Experts of a small language model.
Size: 11 layers, width 320.
Experts: 64 experts in each of 11 layers, 96 ReGLU neurons an expert, 4 picks a token, a softmax router.
Below are experts of layer 3 (counted from 0) of a mixture-of-experts language model. Rows are named router (the router's row for the expert), gate (a neuron's input weights, with its number), up (a neuron's input weights, with its number), down (a neuron's output weights, with its number) and show model dimensions 64-127. Each number is 128 + 24 x the weight over its row's rms, rounded and kept within 0 to 255. Numbers have three digits each.
After each expert's rows: "comes after" lists some tokens at least twice as common just before its tokens as in all text; "comes before" lists some tokens at least twice as common just after its tokens as in all text. This comes from a sample of Wikipedia text that the model never trained on. Tokens count by the router's weight.

# expert 39
router:119122126146134124134106130114089141156132156117136165093161153127135157120105124149128127120139136139111128138143161120150139107178123152122131149116091116102171116123097119152125167173131161
gate0:129143116141121114129121106145118093143123122130123120122121145110156102123117150169128125137100159148099100111141124114122077135162136088160125125140090139136130116100106112124127098186120136
up0:144143118145101129123111136082147115184127153113142125136110085146076134122130147178093158129098139131129097168167129107164133099168105135128160121117100105116118110139121087121136171129127121
down0:141152154105140136111172184164126096145137154155140144126111149136135121132141115098092141079058109141099167100137122157142098091121139140107096154075109149097140154135099150140099135128134157
gate1:101120115130140120150136155159160137114139161109151101159188112163109101124142145154143196128115074131141150099095155124156131109162116110115131119089040143092100144095114145148131136122131125
up1:100085127121130148093124109162109101097137111092139148136075117133152101131170155119147131078093114109153121081148173119130101125095126131115132119133080136088083086121121101131116121070129115
down1:131171126182125139122149114165067146114102149122127171096156125151126130104114080154141144145154136165100151064114125110121110147152092142111194144156156115087144145087129176164172132167076116
gate2:151148135158124132124110103136117116114115091125133135177080143089089154163123142080132127122130111132110097104107108141131139176099159109132123136144153109165145107126149142116146085189141131
up2:112133145116094112090145157186112136140141128157099098166112115095128137094135147149135116135151142148146155115061110134120188150122117101093109121129118130143139091143128134153115106127083160
down2:113104131097126140156113136121127106081149101114125104141062130146125147118091163104135113153143151109126121165176129171116132149103126132098123134118134133152150119152171139108131097094090137
gate3:145115120121165125104133121145145136115136151164080113090107128179140145118156148147119113136123152160119146160131142189107167099136136087091096159106107135147133145119119098074150118144116152
up3:098154164127121135133090119093122109121134130158103148173089109144111100137092156171152140143114161131091123158122137192137103174183130148102134108085154138167128151099127122070127157109091135
down3:156117109148142101153093146158106134110145105112148149115130106099131109119136097124135102131134121126116128086102139109127123163188155131139102105158097130110140121152063157094125130132156119
gate4:106135107112111144122123090151142151080127076154099149091101135067138174101118127103138135097171138135108185127081110142116155141177106105088117122159136109117135101148153137128142131182135176
up4:141141125136091158134168095131131147113115126115119119095125120105117139149101147156114110128145109114128128147127170135118120129161116104145125146128170103091130122163156129127133130159113140
down4:132095107091144106118108113109124136117187153129131135127146152123130089101110098148157122170134154121136102155102153150151118119082161151108098102095040132136106114118133114110113146147120117
gate5:202127126126152154140129168148152100121141124127121104102157146157094111140123158188120169125087118141111115174164177111132135104108120146102142129128094120137141160132132090134153145113127102
up5:153111098118146099124137151113099169142123184139140175093150122150139146150115094130135095123173147139150130119117141146137136131118170115115077155107145166185121128128140095125096127114121177
down5:145116113111106098133113116167095137135131115126135080107133160159133149116126135135135122119136132118136130120137107106132151133094105183163118118146109118115091090117142148141148122150088120
gate6:218130112125105145120125148056112164120135130093142105116131116115123100135111151090122114163089107113165087152173147112114141180042143113130123095162117153122130122111112103136133115104106105
up6:102125093118152114152112138133164128113138139148140148107164110171157100135135074138130138132139136121129154054093122143149130085144123128097152140147095118136114087110134165148143111110115165
down6:137171105128142141126146115088102112113063109112136193105155159170105143111131095138114146120156125179050144152102125150153110116132109168137133162142096135083106113127155138151146119129134165
gate7:109105135128132118131127108142123118126110115114090154117126144119116077183152105096129105155125121125145152150136108104136097153133130111111126135076075125138141125177139132121129106103117131
up7:152151112145139120117160141112150131130127152120168128144133128122130135108128135124140130103124136129130113096122152155105136116144145125146135136153165117128128118093105148146121136106115112
down7:111139131135096134109120179146152143096130136123139144119154109150133087110149138120136088152135133116128172168161104101141094127105102103127144138113080143116143124121086130098131119127136121
gate8:162111193124098147127156095110105113118115178133136140138099093115110089163098152148149099084181138097125143102148144032109107103166127165128114145106109160109129091123097141137142130124138120
up8:155118060139164114126111138185115147121132105107135098123155135104119149101178117118117147173107141142157131151096111159112145144110133118131144118146122076173117147124150128125139139133144142
down8:154172092150157089087091127144139115128163113088094108121094134143126140117172120123101117148119095113117128142141153168109153125132118110156148141153127111133132151096136103102134124142117093
gate9:138126122112110126170116137141127132102140167114100116126141167203147112157153095110120108211092124145109116147130117132144164120115120120105117107105066139090147165136142105163117084121121139
up9:123119157117146085167099143115109122185116184127116111139185147145115103118148116135085183143093187114114163143123100137096113082148134140091087138121133146139121177088096122134121152119115157
down9:139113106131171112137138122157151153122091135129103112138111132101105149118099147119110108167151084114103083137168113228143154173143130111115130094081135154163116127106112109113115144102142125
comes after: "\n", ")", " |", " |  |", "\"", ")."
comes before: "\n", "\n\n", "| ", "-", "- ", "|"

# expert 5
router:124099146120156117155095133146066131152123137113121165093142124101138154123129114146134120112181124115099097117140141158162147131155119163145092135148109116087164087107102111191122125149125156
gate0:099143130111162188142136083103141128128119111142126141139114140144148115098119129153113104113131119178136090108085112114146138144139129128102131115144146127111134082122137107133135120073137114
up0:063155130132152220133130083110127131095135124074105161113151166137085138075170131131168123131138142142114097128131110154133129123142120118112134122160086146107194102150114114160100099068159109
down0:158174131127155176123139173128116118143113141189141114167121123142088118154112097102147149093149092131119071120159143152145088164098121132132096125094088104181092137147171113152143132132106128
gate1:170131112123114147098101126154115132145124142127158109100179126135151137174152094131115161118076138140084137078124162093121158091139153138112132135137104099094114126150149161165120153111166137
up1:152130097147126111129145137107133134118140103171128135128119135165081098139121099112156122147104156153139108176138135151131080139129132132097127121129130133154142149119087071091160104148101133
down1:143119132133109118125136132085115114083089141129110134106138173121137153129157115141169088150139121109093111138097115113145153135143085143188095135152169098140133100115131092100113097128117145
gate2:111144109117105106124106132128169096116149127149141139172067149107090165135123150118121171121135104146142096091123147147134154146132115183166126129123177129185110144098137167097156121125133114
up2:143146115160110110123117078113138053104142126120160108154107173123143180140129158118169136096166119123141135146128134146131115102150135131127105105131132131158119134115187130125132091159143105
down2:104150139125133130142157117128121129170132147119102142100094149166141129053108124127115099145136144130158131122120149131120125182146080104150148124114129140150197119175117144127131158101077151
gate3:111125129136084088109164147134154122155147174119114127131135108143129135131141166109152137088160152123137148134126068109175076142124109073098173104126146158159151126158130123093089111135106122
up3:144128091125161130125121157117134138082130096172131162092147150127152157147100121124139116118161140130106126142110142095111160139171104152106113118134158114122142125132123090135130115123138168
down3:098170108145166120131145126146132143190144133080107129153127101117141108100095125104116068077149134144142116134125108135119104124147147164128141123091113110123113113114155161173115104141117103
gate4:156107140148133143135108141121141108117120117152156078078154120124161141119109142126090053111119158133098116138129135094142121127103156158113120133094108177108181141091165099116145131106142131
up4:158121152138134146118111144112133131097110112169142092094129120141153136109107123120104077144132146156094116135142122101121134140092147155104110118103119162135167137078162098121132158128135139
down4:127135130125118138117150093124132146124112145097112099130126090162141156160093105147122105121085122119126096097137098136120128100126120139125120147120114080128154144124144170112073127153119111
gate5:152134121131133095126109143114081149128120145126173126125082185132121121135134156096121162160143136153150122138121110122130120131145113139166120114124169140163127145120111137140104113184132119
up5:091096164127094104120096170151103076063138125140153101135149120119108114114150096128135139131128118140095142125133180152117104121175089136118158138137168122163104122126063154137188152131157121
down5:123107109099159149095115172137154145124133148112098177104115086150111105129134105129122124113076130135156142080128123139133150127102173113151125153140142106100152095130154139122128130120148101
gate6:164106136139126106135092116128132162090133147119106116136154120138165097088121125114120138131114103119102157142115127133123139122132155112131115137130142123175107155095130141111132123084090073
up6:084167144133127082108144135088117107169113118099155117126159152112129171121141147103086096125114135113101155148152062149154130143106146149097134123118113181067144096137091115131114135114109135
down6:090143116122110153126135115096113094164156092132130123130096169121149130145088156114128087159098095134077140137115147123077118195145130155187105152099092127161142104116116125096123117151118119
gate7:100153151115147153120132151131161119137115146132144079116160117156131108132115132116194130127146107182122095103126112118172150138173133121109114137136180107089091137094141163068101116117133131
up7:190131150137103096143137129108148140115139133148099144100101141132094172093139118122126160102130157109140176157125150155108107102158139109050146138127123152190147132124140113169148120128132110
down7:145096127102067126112113143146094132124135148143131162120150114119131099115134127098149116128139101165105134124149142110122131171111096133137120106110138136148124133104102119092111114139125202
gate8:115123141120101132123124090143093116097131130130100138089135116136098147122176085129121174122138120112153167174092138107121104115124123103117145122121097119139132118083074160122134126134112129
up8:148114152123136105131124149145130142129122136128120106116138111142139142100155123106148171121140162130164182124140125107125085110129117086121141134139096135151133121125086124146152116133161059
down8:149107115083122168113141136116095171095117174102161093088151152103120086142125143138158139128105131097100107156131112125159176130114138142169160133073146113093128129127156174110152083169139133
gate9:157127146128152114157161148154148115122114136151125123141097147131118162120127132130109120131114184122105130127078098145126164135108140105078088126121125135112147147100138120105125150148124141
up9:136149135127156141124123163126129132106127119153105115135145105111134117117105119135174141136134144101129137152093161145128165093155174150134128135133157121101108156115159139150083106097108152
down9:073128134118168135128138185096125084167093144089079172122114142129115156121121174112104138136101131102117134131119189123170097154105127125120137124112121169111158128120133138147167139148115143
comes after: ")", "\n\n", "1", "==", " =", "2"
comes before: "\n", "\n\n", "=", "-", "- ", "The"

# expert 49
router:117111102166160134122136104123111101142106200116153135097130120090116166151136114138135140102157101099094113116149158146143146092125161132153128157140108135078141104092125128141116123131147158
gate0:087161128116110142090139143150108091112118157127063175107150151156154133119114157163156152108130113085138081133108132146153156125134152132147123110144143164125115159081128117137118127143110143
up0:128149102126133146108147136164105102101134146128133149154157145145140120117081128141178159115155089102135069158125103149143153138124167120154125090136145146149131141090133146129084114118118109
down0:111166129121153143096162145125099101139120131121137141138136107140134164121120136126149137135144108127110128102107108124104120098145138102146116115136126173118150160164093160092134117128156126
gate1:134115110165166143103117102131134147101122113166143152131127113127119088153170141168120149110116159112128187100115145131139148090124075111144136149151109131110094138139128112140127144131120121
up1:137089155135126098138085105108135111100121098111113137145086119076121168123177153097148139121097135126138157084079142152118165134123101117131125138164122120070117111106159138152154153144122135
down1:155131130178151130110125119159112172152101124149180142159144128110141132155158153152105184103114141115130091121098094106142119130187100120118145146125081112129205120097142117122147125138116117
gate2:174167132133167175076129094128138170143137146120168129120142108146162153157101100132142110139135082167113142148148125212130128093123139121135109157102136127119142091144138135100125112190150146
up2:141135120145105139135140126127145117126108100131166128139145097144129115139058178169105116146098113087054126106066149163124103118162103110147158157131159125104153079110137166143140139148159169
down2:115113129090075106104107122142116135136123179134189133112093119109122135135130120168087173101124101135154142114104142164120132097126137140085146130081126140096098120088131147110115131154163151
gate3:105101169151129116134131123127118153141158120103141110199157127125128151110086148087149141120134092174080143144152110094153139093108127143124145120097123107120149138170138169130122141120107114
up3:145111128154095091119143106156135139154154142112115125128115137130132140127146108160126099101152131137109126086113136150131089109137149159139142104152138136109113150121112101148118163094122160
down3:090115160113126145163144098129173103124165146105124129108126157154149140132148118090146089141157124110138085137116136133055151152128150081117194126130102173136164106124112120111124139166152146
gate4:154122081122154143101113095075130168171139183109160160125111169148134117115183129148132109135108166134147138131157101114178145161155150123087123135107146098148138163116155072140118152117121162
up4:133143187137115133159121162160144134112110060154106103134112105097101149122078111135157143132141120147113114147122142131084096088126062138166128125151105139119133083145119146123165133109123106
down4:097091147166133125131160163112173149130110136139138151107095142131170151143159116152115137081122120113142149095133117123144147152120173125165130132121149137119144118155151125090106124161117126
gate5:157083130164141135135120143122103138118122153086128127090127143138126085129119155105094138147128098129126131103114144104139107161103157127095115102144123147112123133101111057117155132164166163
up5:147113134115122167112131101142138133120097161114048118076103147090126066135128151091126143109118167129129127135107150137148091141116130135132127145149086129100145128076135071109183148160112172
down5:139095163114138160120123135158164197121149090142124145158123100147145083151092150138160168158127087116138184138138143112149082164103099119101115154131159128113156112145130132084135122137117105
gate6:135142080141144119115143112140122120141130168153170149157121131121136125106158136117069105157127055130141147096081087167099178130127119088129120183139051130114093107119110129134145131100160168
up6:142131114110089114130125144149116136114135117129116096135067132106069134179126117163143132129128161193115158125145150133126168100115093129146154156112145142128137158154095131102128122123143143
down6:109104090138075104162114132106109111132121076148134126090104127145128097099110157142109095175140134142149154113139105135123113163107128139110140115137128142112138088108132210148106110148134114
gate7:144124151134156144106152113140120136110130138147082100144153102141138089102150079124096157101099150109147141124130160092114125158109138117093121117110064102141143123116138145124109138198120126
up7:106105081112114171094142134113122114136129106124088165141137109195113123124116107104122113145130144136152136103125110165146083147109133144120099095105099133134135139166153129163120118153141083
down7:116104154121120116145143123141140112097134138077154102129160083142141148083153167107131130149137111142147168160107130114161119111115138140155106155154112157092115121122102109169118096143117162
gate8:124170131098092101138117172110126093135121183169103170099175124141093158123135101143113147156116096131061108099104092125163097135133141161084109130137115067130124113089112143147093166109129120
up8:104104156142136138127119092120137162137116078108124120156106137084134104122106132118122094103127159110188139157159154102103152133143114115138138123107154159124149141134142112113179117158121143
down8:137124174138131124183135148153115112147129118122076083125115115110151127143101139141148132142110164151105107129157088163132135156147175130149152118135109125187136093158133105145092113175097146
gate9:131119135109107101107117141143116150120119145140106115103124081157086128103168158138118118087134174113134146087115098075137095104128138122126167093142131106147143157118123132148140125138103141
up9:091128153141185131101140114094125138107144106128157115132128138147168165125107154114136137160123079158125112156104146209154147124118159116051119146094087141148136101120129131163118120167133118
down9:115129108120141151113091178135059128082160154104106143146137138144114118138150116097165153122140132105119157122146138128136111133071110102133104134129165109091107121129097113142083135128168134
comes after: "| ", ", ", " in ", "\n", " (", "- "
comes before: "1", "2", "| ", "019", "021", "016"

# expert 2
router:124125125141136124140142117114109110144089165123134154099116135091134146138119126137147115101133126089117105158117123156138124074153137157181119165107119135117162078134122147161143122140156135
gate0:143146162134121137088144110135115124112162176149134130149102081157122093154089095125123096134125124119109163110095150118132182137121149149138118117167089139125153125138132174090180073098133111
up0:115129134131171076136152099105127129136140139129126160111125141116165117093156132130118100151115167125150145109117123151126125126118185137121084162131124130150144107138139138096121139132133157
down0:133167162108125150148153123146127161124156182122121126129132147146119123156153146113102156128139095099128105156131106146091150103119156108159130122103136142135118119139098134118158127099099102
gate1:106125096156106128090117094123136105141137146128109130140109144087122102145131182120113146142137082131143122146142098077167095080132150122116143195179123185120191129171133126110101106135129082
up1:114117117118126155091155144158119140117156195138133131166136116136097147145130131129113154122164100148110109140108122123113086162134121121103132134112119151187133102142088149116166144097136147
down1:126154131142093143123100140107087078138157103134098106125064149153147158151114121114156105159111165143103139172149133139154131171101132108096133152166130147122118125153114113117123148163141111
gate2:138149139127110109155169152166107145138129108116179128149121145158144116081134161150112156105116097112107089134162149115067133157108151139115148101110130146150129123118188126134121135119107130
up2:113166161106090118134139152133112129122103100114136133156115132137111127077113165146118174090114128094139086124162159125083144143133112135155107124115103140130123117112158123165121112107120122
down2:123145159145117123121118146153147116074143084125123100107118135093138132129127109111174111147125094147115109133123129116070169084128160114146127130172138160112113117135137149069132095134124105
gate3:110158178120144068140129113143121102164147113110155108113080124132097149122159149114127100135143069101065075144138131148090103120123110163131163138124136122139089129159116157132132139156107150
up3:138081115126140160128120141126129149098099149137148146148161130128124083157108121116135134108106183154162163085138137125149190126119152100118112140125123161106159150103157110119121082116165113
down3:144133132114123153104086136124157118136157125114151151130143136133094120087159162137099121094124133136112097081120118110133088120161135173152096108163160145098112084100148142123122121127112138
gate4:131152128166131116147142080115108127162124073161138092147144154093114117107141101146126141115108082121125099147174111117085142147140091106184153098131142132146156113134140104120127124104097079
up4:130106133138155116170148094126111189157139120133139120126133110111169150091129118130177115111111115148134154133154052126132160153101145120183123127130137133137168108130169099109114132186148139
down4:134113131159100073129139127121102112131098113140123111151129141116103114149137151128151133143123148175141127102142168152101154141124081188166149149143118122101113144166122162121127130163144154
gate5:112114114114140191159142141117123133142131095152111125128121142109123119142071104138120115112141144149135119136146077139096167153129098143116133121093157139145160153120130117163165137071155131
up5:114117126126142145139125107134126154120118157146105146095149115155137086107120149088120126184119074103086164156134150161104095127050222107087098107170090095144129091095172100108118095132078153
down5:129141126090132168141138162100159134115148138123135141141168115134076123114128091158106171124139141099144104131084106131097157115117119100106138101122174107137142114132115097115138150104132100
gate6:141137133111102157140131132154114096146159092136175079157072157150161134101125119121118120116134159103122132168138159133121153148091112126117150119115120132127118141132131146154130145125160133
up6:107105136128139080131121115113136146130144155113131168097187132144118111152117109116146113154104126163155074069126129139146112108143154130092086115155102123121128137119114111127106108126075120
down6:093125083087120088142158107090106123152150114161104157130127112142129127129139154109125113140106124117105139162098110123072068081125118120146123117126174105112138146090113115158123151099137123
gate7:147141126123123130097174139125140125158118109092129094104137109089136139152123106143139153078140137137119166192109168090137103153115136139125092115121108094143148113177138120140144148174140127
up7:124151151144125077125128144161146111101142122135110156136102113129151099142129146151114045101138162120130092117154156110150104146152141122086150161101135131148119129131130099146143124095157155
down7:139123129118132116146103126075086139123123178102126091159086091110160147124116131151129122163114145165133135146100125155131131123123111133168122071146126116112127131158134144112066103131137110
gate8:135106082158099149110126089132132132121147110116158175150159124125143135107090156142141116135130100159145109105113103160181117140177131159095113124146169109079124086120116165122139132146153143
up8:102094125119168117116129122146111150139116147139137126138073141123185135148131130101155139183130157111112101058094166143135115121115128114101096144100090167096120088111147132135178103145131171
down8:133117133106086136094110079111137123098134115165122119129091161150108149121114118107150191131141114123158118125099095131152129112169096115072133131126110108109117116152142152097137129109157119
gate9:128119138118113144078134170135107119132128068140151125146071104122141084130201144131116115147103160108158158088131140124130120181136103100141078113151142130055088127115113140124147133160121143
up9:147107184144138145092114143119114116143110100142097096126111135133128159152116189102136095145131131187149107126156118137123150151128116121158115135165129135129080116131111117127167102143132158
down9:102152113125150120152143140118100144097190111107100147114097143133137098151096134138183084144173163110159116123181153174134138148152111126100066132127115123151160084090064160152093172121116137
comes after: ", ", " in ", " (", " (born ", " ", "- "
comes before: "1", "2", ", ", "997", "993", "994"

# expert 11
router:126095139141162141151135086116116124150101163121146153112102127076146151159142155141123111097145131132109076121144135164144154072149145150181111193129118110100138105106135108145137136159134139
gate0:140150170124140090152122125141124122138118114127130121157109183123112097144157155151089113149116083119133130175132074138148159144142151115113136122134137161120139118115120143101143121158134141
up0:099140186093129117135139093144143123120111127129099154154106131101138129155138155124119098115114071129160174155130095148147121135127165092140140151131138143093124086121086116105117130178119106
down0:140197125138156150137138093145089160184142122058108121143160128184120128170123092097121140149122138152147148143075090124129125135137129122121103167161130094138135136110164133132123070096111133
gate1:121106165124144164114119123119124152069121119163173124137118141127124120187162144135070124147122124149108077160135115095123090144105142121146120124122140156140103102119119128121103109093132108
up1:158151106127147131074148133115120116147145105073103124096158136153117136082075167127115119124123111109110170127154126132154115160160143127127100109114113116122113116113154114118098141096151102
down1:154120106148178130115111133123156120131134137137167129113102123097171121082152150146189156127138133104134181133113122094094126096155104106118102156122108101132122113151142136099079111122157095
gate2:131117225140133131109132131137118081143113097144119109136083111107106179119145115117100110115131158157147123124095148142147111109135164086138143180141125123108128119177139126133142140118173142
up2:142128053124150169112128122093131147153141140116136147123112136141155127155113116144133160166147151146139133132091124123107157131115115133167136113129151101147098148131137134131114124104129119
down2:136087108150137128098113150111130138121141125152144083114124143107118105134138155151119148162153097115123157087132160134129127090114128098131141124136098092107143117125120128143127154169141111
gate3:154097130141118161162129130103136112112125085168150095089150111150135143150110101151175081156138101159141167131138136160106159126155127083127137110132138117138126154121127110152139136134095160
up3:128109134136089172128137120159144115095133076168126106127130105155148098156135153145147063124164094164149131105131118164096152105099166093130159112137129089129101150106132114136123153133100131
down3:105121106187111145183128162121119162136158123097147140205155135150166107146161123133108141119131119154139148113139126124105105132149094138132124146150120092128137119151148121139095111113134124
gate4:151143134115141134118126086134128149118131129148115143168144133125136152078142153118183113141107117162123112125107149096150094151125113112136110148128067120147124106102100071163115137139102153
up4:151104181117126126114143161130121178128155161115143123086133126143157143136141152176125120108131133142123145164148110114111119137101133132129144082108123131142135086160090144093078139128167128
down4:138146170130115162159132125162144126165122121101110087129162100166128143131093146113126145119114163129109143105117115116126148160123152114171159189133155130102166146123091134079107088153100139
gate5:155117142102126135142130133140137109114122161066144128101101097128144128163117111107176126126121088120121178133132115121115139135084147146133127135106118126121153094126151168101104128160141079
up5:134151096131131108128115118117106146152148128164106139137163174143105126113149105140115138115123153126132089128136139126140099125157122115149124089137130140144106186149118108161122133112125199
down5:141154119127111130112136137097147130116117128134111172137116096083127161117124150152146115140133124152122104104140129123127121145121141104094108115155125164094117094148168108128108157176137144
gate6:134140134117143126114147144095121092128122145156155141145164115142156108155121167129114181170102081150127133130136143160156096163124131131089100112127100175137142090124153128113090079101106101
up6:121138160132134080105127116108115091126112109151143162123155130147173166119162140116121144153125078141153143107133160098099155141096143102103145166121141159129120118093147129110132093104129142
down6:117156124090134142116129129094150086108161140145124097148109115140110129135147105122140185080158148160123139093158097151104112133109115129136081136152142137116142130135158127140110113094155126
gate7:100132129105093162117155155125127135102098129073160126122131119137136130135125133095088120148144120103126162135138125102151176146146099106121118127137130132143103145155135117108142102113080123
up7:108148106131150133150108170123123144152134145197153145085126139177120113121158127122103175145102155142132120107098153125109075143090089131099102083121112148130078131124119110160098141141083097
down7:137115129125128143099130106124109141113144141102119133141096124131112153137152162134127101196135104123129115154133151131153116112132093150105141091098131143107117132104125105085185159123133141
gate8:112108120122209077140120118130141111156109136158132112150130126123155146134132072143118117105115119139145124131156117127136124091161131139154122146111106144115099143137161150121148114127192164
up8:121149144171116127122169104123121151123154116112140213152125132180110123143150159123139136092120100116169088142142136079122155147130147147142135137136101114166110181097155086117132134125122100
down8:154116080105174116108100071152113087170083117144085139111096175047107122114114117144090097113110165079121106137130115141129119127108108125156133112091092168108094099110140112162157146127156145
gate9:124116117114135119125120128139151153134133147153106089177072147120138093154115108147110131085122116109164054137132171129096127130132105139125124134128158111077149146099152125146108137116129138
up9:145132157113130119115131103137125083076147119149088113092101121107150149115160119115124071096125083120187178107157153119135120122098131127169127117114154108165125189153090189113073113144143112
down9:124116116120100102172118124130147122196151144118171133161096155157124139122183108154140122161105165132099123095110083148120120132162140122115149104135153127143129120106128135133137097128163115
comes after: "\n", "| ", ", ", "–", " in ", "- "
comes before: "2", "1", "| ", "010", "016", "013"

# expert 54
router:120095128140155099122120116116072119168144142098135162092156139119140139112116126155133134094130132128117085150154145127144143097179150169119115144125134127120166109086138092179127141140106157
gate0:155139115140128158101134142103123135119121153130096111084117127142130092162153108126042126119123122118149117166155140131106174103096116143097140119119149128144135133137159114094119152133134138
up0:140101122135127158092176123153125134106133146126089127082123129153112079158134114086033128121111155122130136181150133144138176097099117168100138115128147123122126164148182133083098120128135118
down0:125137155119129123143109132136135122086177148128082147133128127106103120139124117123138148138119127139127105128094127168112101167093136092163117118154131087136163127112110123120101135075095109
gate1:120162127130161138150163124183145152142124139116126124096144101124128098123133101145163111150171084104101139147149212099155113129112124133162121143140095144135146126118156115146105122138131157
up1:124173102118125108094144125172152152153129142130105143129126103098120106122125116124129099167105098105116129133152168093101152139085106153152147139125094130132132127126147141149140132125121177
down1:131115101120143095101115119082160162153129112182154107161123123111142147085164114175136154101103113125140108110108094107138126133130123129093124093125145152121140075123157146077132103123149164
gate2:154138157133120132109161117149114116100132111105165143137186132142139137126136129098142121081096125129136147099143110105180091158148124126138118123124089127112117100140087130102139140134106151
up2:194102115128128122131133118114153137158139113085162126143074141095170118190104164119168097161130112123150071131135112129146120127109132125169146135133110138105138070122141073148125107149160128
down2:064118097098132121103140133126124126083135147168114122153134145151097167134162080146099167112143099166147098088113131128129134170152152155107126154095139109137140171116123175141149154129110104
gate3:159095088121153135146133147103103162131150109130141186129156137126146119160104102153139129150122120136142123111146136101123111136130113145157116117110114125145155129151113126145165144120110145
up3:128159127123116126103107145108162109187143138094138135155122108103153115178142140115143117111136143122098113107150113116097130132095123162117149129107091123154146102146113137155130138122153140
down3:123133104132132107158145102121104164111192139118135131099111107145146109098085125141100145112150144138119104103132118150121111145133190120106183134143138167137108142115098154097121145131126118
gate4:098176164098098144125128145131128127095127133127115135130095125142050090139126142136074094145110152142133122132121151125119109124100134116137135112107162128102067136207184166142181125100158111
up4:136096067135138142146145122082148120114124146148107127130125180146137132147138172144175156138127105136128108123127126124109163120142129138111105115127085103100104129118103069077091132159126138
down4:117141178145149097143157114126152098081158126159128117138128139137122127051128075141078136120134094139147121126154115141129122127069155148118115168134172152111123128132143142110156155138133138
gate5:099152142142122146166148130081158140110132115119126068149143142108149118111099140132107140199135143124121131101131126100098092128168094097157124121128112117122136121109173092130122120119110128
up5:087163112130127123131131152155140131154127119127152108148133155091186108139111144092132136116170123135111142133172149132125106181102124137136134148140133121104141141083135105158110127152112139
down5:170133150163085104109116106152125085115111141132115141126120152119087138142133111161160141125135148081147150165131163104160115122122071136090104123139114105112143089104115162145140127115140181
gate6:115109076114155162128120104133130134119129121163134113160131131115059103102108128158098135144126130125137128132104144116084146100129119146137102118121153124107129143163147121129192119115124142
up6:135124137119138127163104130154156131102131123140118120178123130135084145153118124138128143122120115119130148144152121117108101110143151196099121111136160108137116128087120125145143138123190131
down6:118143105127144159134153128121141141137111147158127140103129141128125159158163162118132154139134113108120135103172184118139149114145112091164132131106152084091116120204083134129133138133121119
gate7:075171106120120135092109097147124109173121124125103167098120139118115125109150124168112138117107147113146117142150087115108117113119117121129119137108122108091089114129093201155143097084116141
up7:134147116124154149121152148155101152122136110161150167092185125109147145157121112148141129125096108125141135132165156117153139103137132146168136127126106124123141142094133172159159108073093169
down7:130133084149173092136162122149098099148151089130113145074102165131089139075096094152131138141095141166144121095104123154108124147121111076112130119119127155144122130108100162107143107131098130
gate8:169120105120140174086130139162133098131137118127133178085173140138153109125098148147126102125134111132122126153163107128156148160125119135150141127124108150093108116103128151099081113114138119
up8:112121113132127146162160138130112138145125137159105112217120154127093170135155110125139131121104140154142127125119149142096139129159124132119132120125122118134130177134109091109150141122112123
down8:091128145091107110115123142122137121150120150107110140140112062144139107184133158151136139121170098109116113160143146108124094113138138175154090112132128129166178108107090082131144094134132118
gate9:140093073110120169139161110120165166146139112164098151135104133139091113153137115100125135142104088147136092121131116151100138154114164134151142117121093114140117164056094089100101132151122105
up9:191170137128118112117137114162119116064129134126135122156192116101106159114131100105127096118110157117132148087124088084152165145122111140092121108141090134134114093129107115123107131102136129
down9:117106093109082178171136162118133126146101160142141130104117121123169104094078114106155185127171137187138117110099151129141121135148130136139149120166120168101155099147132132097098149123144133
comes after: ".", "==", " ==", "===", " ===", "s."
comes before: "\n\n", "The", " The", "In ", "===", "=="